Experts of a small language model: 64 squared ReLU neurons an expert.
Below are experts of layer 3 (counted from 0) of a mixture-of-experts language model. Rows are named router (the router's row for the expert), up (a neuron's input weights, with its number) and show model dimensions 0-255. Each number is 128 + 24 x the weight over its row's rms, rounded and kept within 0 to 255. Numbers have three digits each.
After each expert's rows: "mostly gets" lists some tokens that are sent to it at least half of the time. This comes from a sample of Wikipedia text that the model never trained on.

# expert 73
router:164112096126138139135109051134112115135106107117117103120120109181109092093144106073147108139108154134145129170118124187080143136127131111114151161096150140146107092159161181126129118090158089100098124124151111141141097132134118134135180155089117147120089140126116133117176140103133124132148165099135131133133150115096128131128158147124097101112112145155135089141104075187124164154168125120156124116130124157116067166117157140155106097120155123135088136144125141115098099099116125111136150127112105155104147103143117084131145116141141165095144125127114157099147147154105070088115154096120124109115167130106112105161129118149103117118133127111100141135165148106129128095118118094182123162131118120163113150155114103106115117120107106105116109124146066102133112144100141
up0:128171140156099129163165092124148117128099130122116146129149091129130097126169154095118168072101107151146140084177126144116115179075100103106120126142108129095105118148114142107078055118127144117203142141138124112160119128097112151104110100155111105129132123169139151111142147123125126108145105137103123129115138117137125106125089072110128157108136176192142105120124157137118122111110144188119090111095111129098126102127172130123127121096130145137107154132146116134128134110133146140126132142106140140161143159157122156153120141133091147111121152143143149142118108150112119158143119115135111198121168136119089133119109168150146121179133129166140130137099178108137113144124139147094143106099155164115179110107104107194114131134170120109135150123121107126131164141157125
mostly gets: "–", " (", ".", ").", "_{", "\"."

# expert 37
router:137125127132125115076115118106125113114066102097086127173102108125136102146137180118100154116137119096155110152109102106106131117124169093068134155150093135114137060168173096166115122124117110129114138133141115104105118103142129133114165163134055112083107132128102150092152131124167126108160160141120104127096071107131132126089133148129110141118107140149132101126106111129141148111134151127105152121125132119161124139114136118122110110129118148121077114170150140115098139105138123102081086089148087137151135155137104108166150155091186154102127142183156146117157119103123150127155169150142150180147121134106161140122097152111133129156114127138127114137128134104137157100111142134191122127133131099128113135102132090080099148113118093141135130129118110167100146138166142
up0:142134131106129120152121119128124129134145155144141084166107107136142135158102162111129141131142116152109149193131131135095142141091111098183161116117153160115145125133166090136125138098146148098145147138125118120098110129113155149131162183141152155119117159128141126163131138147128108144110132128130125106132074146113147107097165113110110095123105134128144131166082126108172129157112120130107169116127162105164122104145077124138107121177169173127124128145121154124123101148131136112118152151172103145122107116148118134163138154166131152106157120150098121126124088136120133109101109126100119114159126139104124069094136153106125151123098121098154127090103133118121101087169132122159139093125113067175149126069147068110111125118050191115156122127138148146106122099177145
mostly gets: ")", "\"", "}", ");", "]", " —"

# expert 64
router:147125146133133151125081125195096088137125115133151125132155119094117116128135111058134157081110153141117109137105140150103145129121142138127153103133154144157151122149144193130127123115148170119126133133152124129162087127110140094149140144135125151103103122143128106129171157140126175114100141157133127124152098153127120105142091154138124074133149158115112103115126124157137112149164137141148142125149122147120097140124168120153104131138174145138104156128116103073106107101100157119131153088113070178164125102177136104134105126131173154113130146138107114112178179145137114113135144154120139117135153133101156089155117108099112071141141124136129131087132146126105121139132125118153150134089132110131113145178169132119092113142103120171130076121198065139130158135167140
up0:114174156139128123160115109128104124148121145087166168141101071152101125091128147101131115149110084078181140144096116091117114145135074104120132130177124111138130107134117098169107122131117094132135153145135135086158145119174120128073114138134128158127124117182119135146112159129139100135163121068116120072118131083120140130113137145123158163073118124146152169098118119157126118088109112134108083180120132141116103148115127080109134145155126131134172104127118133123146127118151107092125096160118136142147139116116116114148123126106067091129141105158094101154097133126152109088117087144149146138135127138159104181114118089150131125122162133131159154119151108122144137132131112148122141161152113115136083139104151132150107108121155093158120190156130134104079135131116104
mostly gets: ".", ",", ").", "\",", ".\"", "\"."

# expert 17
router:109136117143136120131081125163091109139106131138122121123146132128128123141125142085127092136092135064128132132115118159089091137132140144131165123133100104148127113157148153188098104124150138151099157130169164099138148132132146107128136150144123161119099116178108115128153126078152177134150180132056100120119127127115146129071142153178129100091127157135168088132114133169126137134139172131109124106135135152137126144153149111101108147104132154108116138127144122083124102108106140103142104068087073117152126114161137100134148124063176163106111117137113152140124172146141102141158182146127110149118154112116113117121094109119127127141161139146126149140122179100110145112117114086158110171095143115127101156143149139112122112162138134156151126136174098103147162147118146
up0:159117138134132090165126104159150138139139149147124139149141104125150104102140166137093135133109126130177137129131103128141151120124134117133150137099089166134139104111109128114124146113152139115134161104121110121120105142145148067066115119150059099092151107110108134096112161151120160130174108115106156146126131132132147111084106145149148144136151122155146134157096123130132132087151127125134127095081117149116111157107118154099118117138125114130145178147114129063115117114132147117089097095139165143186116095095093092130173121103086120174124156119127168140075114146145125142152156184164123109086152153149128093181145112129162112155141135130132172121115194111112172149108141128114102099108144153104099174143137142128145127127162118118147150157133120154102126098162114
mostly gets: ".", ").", ".\"", "\".", " =", " said"

# expert 53
router:135140098148112135117125077135135093098091095091114134154126145138126110150123151088162118126092070108130137116115108160088086137121166131120146129143082121136111104175157131166087109157144153155102152156141113108124112113117105149131164163093071128125057145117088142107150101101163158133133129107135138133100123106126160156110098136179120145104101152120131086100088118111145131103167145163126131145084137155131131170120144130117131138151104172101098132137143131111141129106120127125085089110168124151116125143137088094133140177127159141112162170172137134097122123099113113129138170150161155127121145142121126140120111129135108129172154094154146136152146125085159147097143135141153126153116128164148133137144116132105112150121129128124170148120165083104090140171161169
up0:119103133147105129098128123137119162148120179110189099128152121146146098104128156148094115109138098105139140139160140162137091143143148140153161094135071139115101152111105148099109115143126141159126130112166133163105139181135129142108103097111137108103144104127101128110112168154145163140140128131120149113111170071130127109160144166122138124170119126121148137087086107113173147137191122096148117100089140152142091125139157120140113143103125144126080129149093130092148136121129112088140134107146172147147117123169088127145153133151103130131148141100161179148102111086107098153166098096150120126141149099131109160134142133112130123141123124128117129123126148176120161152149148123133128133150135143154068127104119118172125091152077141153139138110097125107140112184137052
mostly gets: ")", ");", "\"", "]", ";", "\")"

# expert 41
router:171123150146080137121121082139193136111138146106152151168159124125090127148066167095106168133141116120169121126118116099068145152089134109106173166128125138116147115122143159135123104124113129154110123126120163126167128107150100143119160094107137156085116071137113126141148148091136153178154134155134107114119070126133138125122082135143111144133139134147164124105048094141143186119176159130107131126127114139155142126100138107134075113126115171129125146161135089148126124090117137124128130121104112141136128090142106099168124141090126133144123101150108158147123119125097134128137114140180122169159110142126153135110099124115154123143131142174138128076120183138117146126129129149150145135081116154116115165103137089114111150137094119144164141124109115146113136117163150
up0:125151147146085102169099128145098119163152114132150121153095114124104122113086123114151094118142145136156151117132080131122133193156093110123091123118156115139116098068167144125153096151122123144150144099152136098208145181143125118200116158158088125150150160104132142176112154147175146095119120105100124134110158135120166134148092118116150121151122140081124106122123096148102171104127144122132093104138157165130149104150118120140090116134105145145143067146144153142112137177154139115095128152115116119152102139115112173166117106125115092121148126151102094085099106113132132117135136161157139109099110095093133134124123133127117134108150095155098128158146142150120151106116119092147111107162114113155144102117139166149152117112134112099108169119133165126123114153153123
mostly gets: "0", "9", "5"

# expert 31
router:160110154170145098157134114101141123130092148125141083126139127153149109123087163123135104137125142097123148122141132148091171165146119126105141145131140124162090092133180139155110138069146108138122156122139130118124120101155147143101158182098119158124102106127142115107167121112139123155154167104148110157128102157126130101085119151139121114112161145166189106140104120117148165150143127150140161103130125115186103165106179118170106103104187170139131131174113130135167134112112153127116104106165103150127134100163116086132141112084143154086135139169136140113113147092111104124120135134131121169111147099086106085105124089140119159138140096163129127131146153123119157111116099128142090109142118130142087134118193137132126125100106141096139096112139125178085124127122136
up0:107173120111148109071091151176129112102054147147168176114100098148123107115139153075130144128154148081133138101122144084095123119124106141157145155136122110148126076163155092135118155080138127132156148125133174148097152096145108114146140102116114130136147147119128112132120091077141126173117152143138088113122106131136135120117127135127155095112111124121152119193103102121100131142136139090122132144133113161124114155135129165106087145110105127164140154104126055132084111129187130106129136140126127146126143099148118099116136143156123136095128115130118132106142152102115108101127122121171103129133142108103123148126078152082111172114137120102122176141160145144119170081154145120131094099128111129123107131129135141110146124169105145167146112124140117104108168147173086
mostly gets: " B", " K", "C", " W", " M", " P"

# expert 50
router:147134089129111127115125105158123153104150140080140120125098103112133126120106155096107162114127101091145154157089113148065152146101143075129113148154134136086134119138184170138126099109139131125134147118115143061134129113160127131096131179113135133110111094147097088133157150110137141137115132151117096109129104133091132141091111157161130116134079133142145121111073096122133164113168167141132148113119113141158141179110126128106110127134170167128100159123136119102122128128105120111116132109155120137139162107151099064151157139094130140107139107150150136120104124112133124114121117113159150158154141139126096097139086108114101101179129146144136148108145165110115132128154111092117119124104099126122153172097150093109097139123097118167197105141170099115101181171150105
up0:134120133110102094150151170136118122206114138109104160146123127101156123121130148085113147100176144094149190119109135193103150139156111128137108159140122152150118140090155150131116168166104162132111118109172123105181124133163122165132116095141114104132131102165103086137140128130127138126124157141142137144149119119165132166143174143123148120130073105130116092135112135120104099138118107114112123128104140094111158128146108117127166136162124163117177170150128110104121137136112120125140155073095147112120140146159079124143123086111111118168149134122088127083089155123161127164168174105128135157158134109124176135127140133135107127120100111135158152097120124122115111150145174113135164106116116070151117134118125088123127169126145132173165085116131139087120130137106126
mostly gets: "0", "5", "2"

# expert 48
router:168164126140152148106125106145162105143152123094107097128128118105090118138114134104146142114118125100155128138114102130108117117088156126095113145124144174089115127171138128131101122121128142083117199127110156110160120121156101116131115123137066183084110090119105126130139133117144155125161170125144104153136101121130150101137151182132142099124079158163107107111106124133138181138117145167114136124129125126119100148103113102124115156144129122141141137109120106073159132146135150145111091123113129125138096118095123112184176129123143150129175090139108128099110152119159120093134126107147112158112125119102137101130097133145127137190165160149154138114141139150104129076136146071129106100110099105114149134121167141097117133124169115185174156127143093085099176154154123
up0:164155092158153091116138102096118103103135113095120083138153099123101131124097146158122150097124120173149135108125125116090089123056116153190158100121116128121143084140140185138098115163205116131167155116129147157144103115157103126105124117155122123133095127173121133123189149100142117092176111130131141119133119146152105072138113091132114159127125169149129067096140078162089130133120071167119130149132113138122138172128129140115118164127159112161138144114138130103127149129159115151105094110129116145138109124113128121115122146131156100122131126137146177127092081135129151133098148141096117119145154152100115124141120140160122127116156136133108154144150129091130153110135159095139163143131094140104160143115127127147100143104165120162129145141125130097156076136156117
mostly gets: "ech", "year", "int", "water", "ok", "bel"

# expert 72
router:137153106123124166113145119128138124113148143116114079117159086145103126136099137087101176128128087097170128151095136116034162126103151096132112148174101127078141117145150147145141130135131137161113128152141113109176133141167127116148113131122123150119086061170111094105150137110109130138144156140112124129138095123116135120125105156165130115145124150119098138116081107141130213148165134124121124112094116144095146180077147108138127145143131153127125142119116094125119115104109135107131171121139129127124121136106122130117125133107126109133118088136130142176126115160155068111111103121108117131162100178126119137143074186134171113132125136157152107129122173119114135119138117157132123128127111138127163175098150112074110124121096100177145108140138082138100147137148119
up0:101135186163130106134089140151151132124115112104102117166120128148132127116106115115189099133121089149113137096114080114099071188134127130130179117147132111126106140129135116136131142097133101143141164097161096128168137129113132126111098124140117125141140149162123115120137101129116109101115123169079095088079129138097126140132128165139162160107135157122127137126129140099122151137122087182108097133153138132149110090114153099091113135113141159123116121151156109125169127094128124149121076129122077124143094093105118082094110126174141136172171155128128108118120118138133113134129135164136118101131116135094083111128135115115124140176200104147129156095127109119091155144151136104130163109123158181158106153156125118098098087132114174145152143115124120116077164108136117
mostly gets: "5", "0", "6", "9", "ล"

# expert 2
router:144118155113136103135135121134165136129120144101147069165090139131084147141105188130154152116103142094123144078128156120119135127156099137130166133123132152107079089135156139102097098057151112127121154113125172112116108133107143109084140156127139138113078160145121118117149144102142104174133150135106134133177126147118150109114140177174179155092144142151130163096094079082152179118143141174157100096115106160167136182110171125126109118104135173143124117135093127138156142112142114138147122143174102143119097127130133109116107147083110099115144082145096123150100137104114098115133146146147142141112158132129130146132113088154128109158123101159114108116140147163127158144130124143150130119134104145169115114071159145144119111101130144116115114144133116150095143157114132
up0:128091080117101144103118145116140146142140130149083147187113147100153150121127160154125164130130142122151122134085130110113147093134146117116094134143090153136156163148127147059086132101108119104101166126107116086121109114152146121127116119140149105110099151129108117118110156095122119132130130118147107165124102132127096148100148199106087093138139120146130121164145107127147098149132146151188130171138148128105134095128124132115144127137131156075147111141135120103084115123134091112117117125132093120147180142138128155112098121087135126131139131144151075133152159125137143176128164127102105170147093115113156094161073134106122162117070124130168136115147159176105140143138137138160150093132107098131133129124118139111102094054168084136112120139149151161087140134133116
mostly gets: " A", "A", " E", " W", " S", " B"

# expert 66
router:129143172120115110145121098147121155088107155076145074127148100130084127121101152112139121102132131124095159127143128166086142140109100127119149099161130138098107085140168139150146162107154140129134132130180144069124108120149086124117121151108158141128092125131088157126154102158175164159156133154073089149107111132111158119108152144158135153134099160128157104068078142110161178120117124172120138116098096142163154157131163089118143103139128161148098138133118120128155095127086130107127126100188112135120125109119070086148121107107122104142159142138085110105117150125142105105134123142123127132137165142112148118112123094164100106116164110146142153121171134126144150104132105114143094110134099141149107176134124120138101122170107153166165110125141112110134119126136144
up0:106135125131136160135121130104140120083155122081134141098153141126148147135105139083168121102146123083106173169092161143117142141106105093119177122145139143144114151115166105148094094125137094114089161124119126116099091133151131155136138148094142139135135097125134147140138113117112117094095144114134115094154097101114097099143158158150142085144092164109122130065117126135106139099114132121099146133107140132147121153119141077108103081137146131148105134126091112120143152124109134149097119118151110105155132122140131133158121102166150142164175158163177101143111173078098167089103150065126102143173159126138137145102111127129143129096130102159169145103125151092138081127137098131118094110143116122083115139086082086153077114109133140131144115109130107105148105108122105
mostly gets: " Pa", " Ma", " He", " Ri", " Ha", " Ca"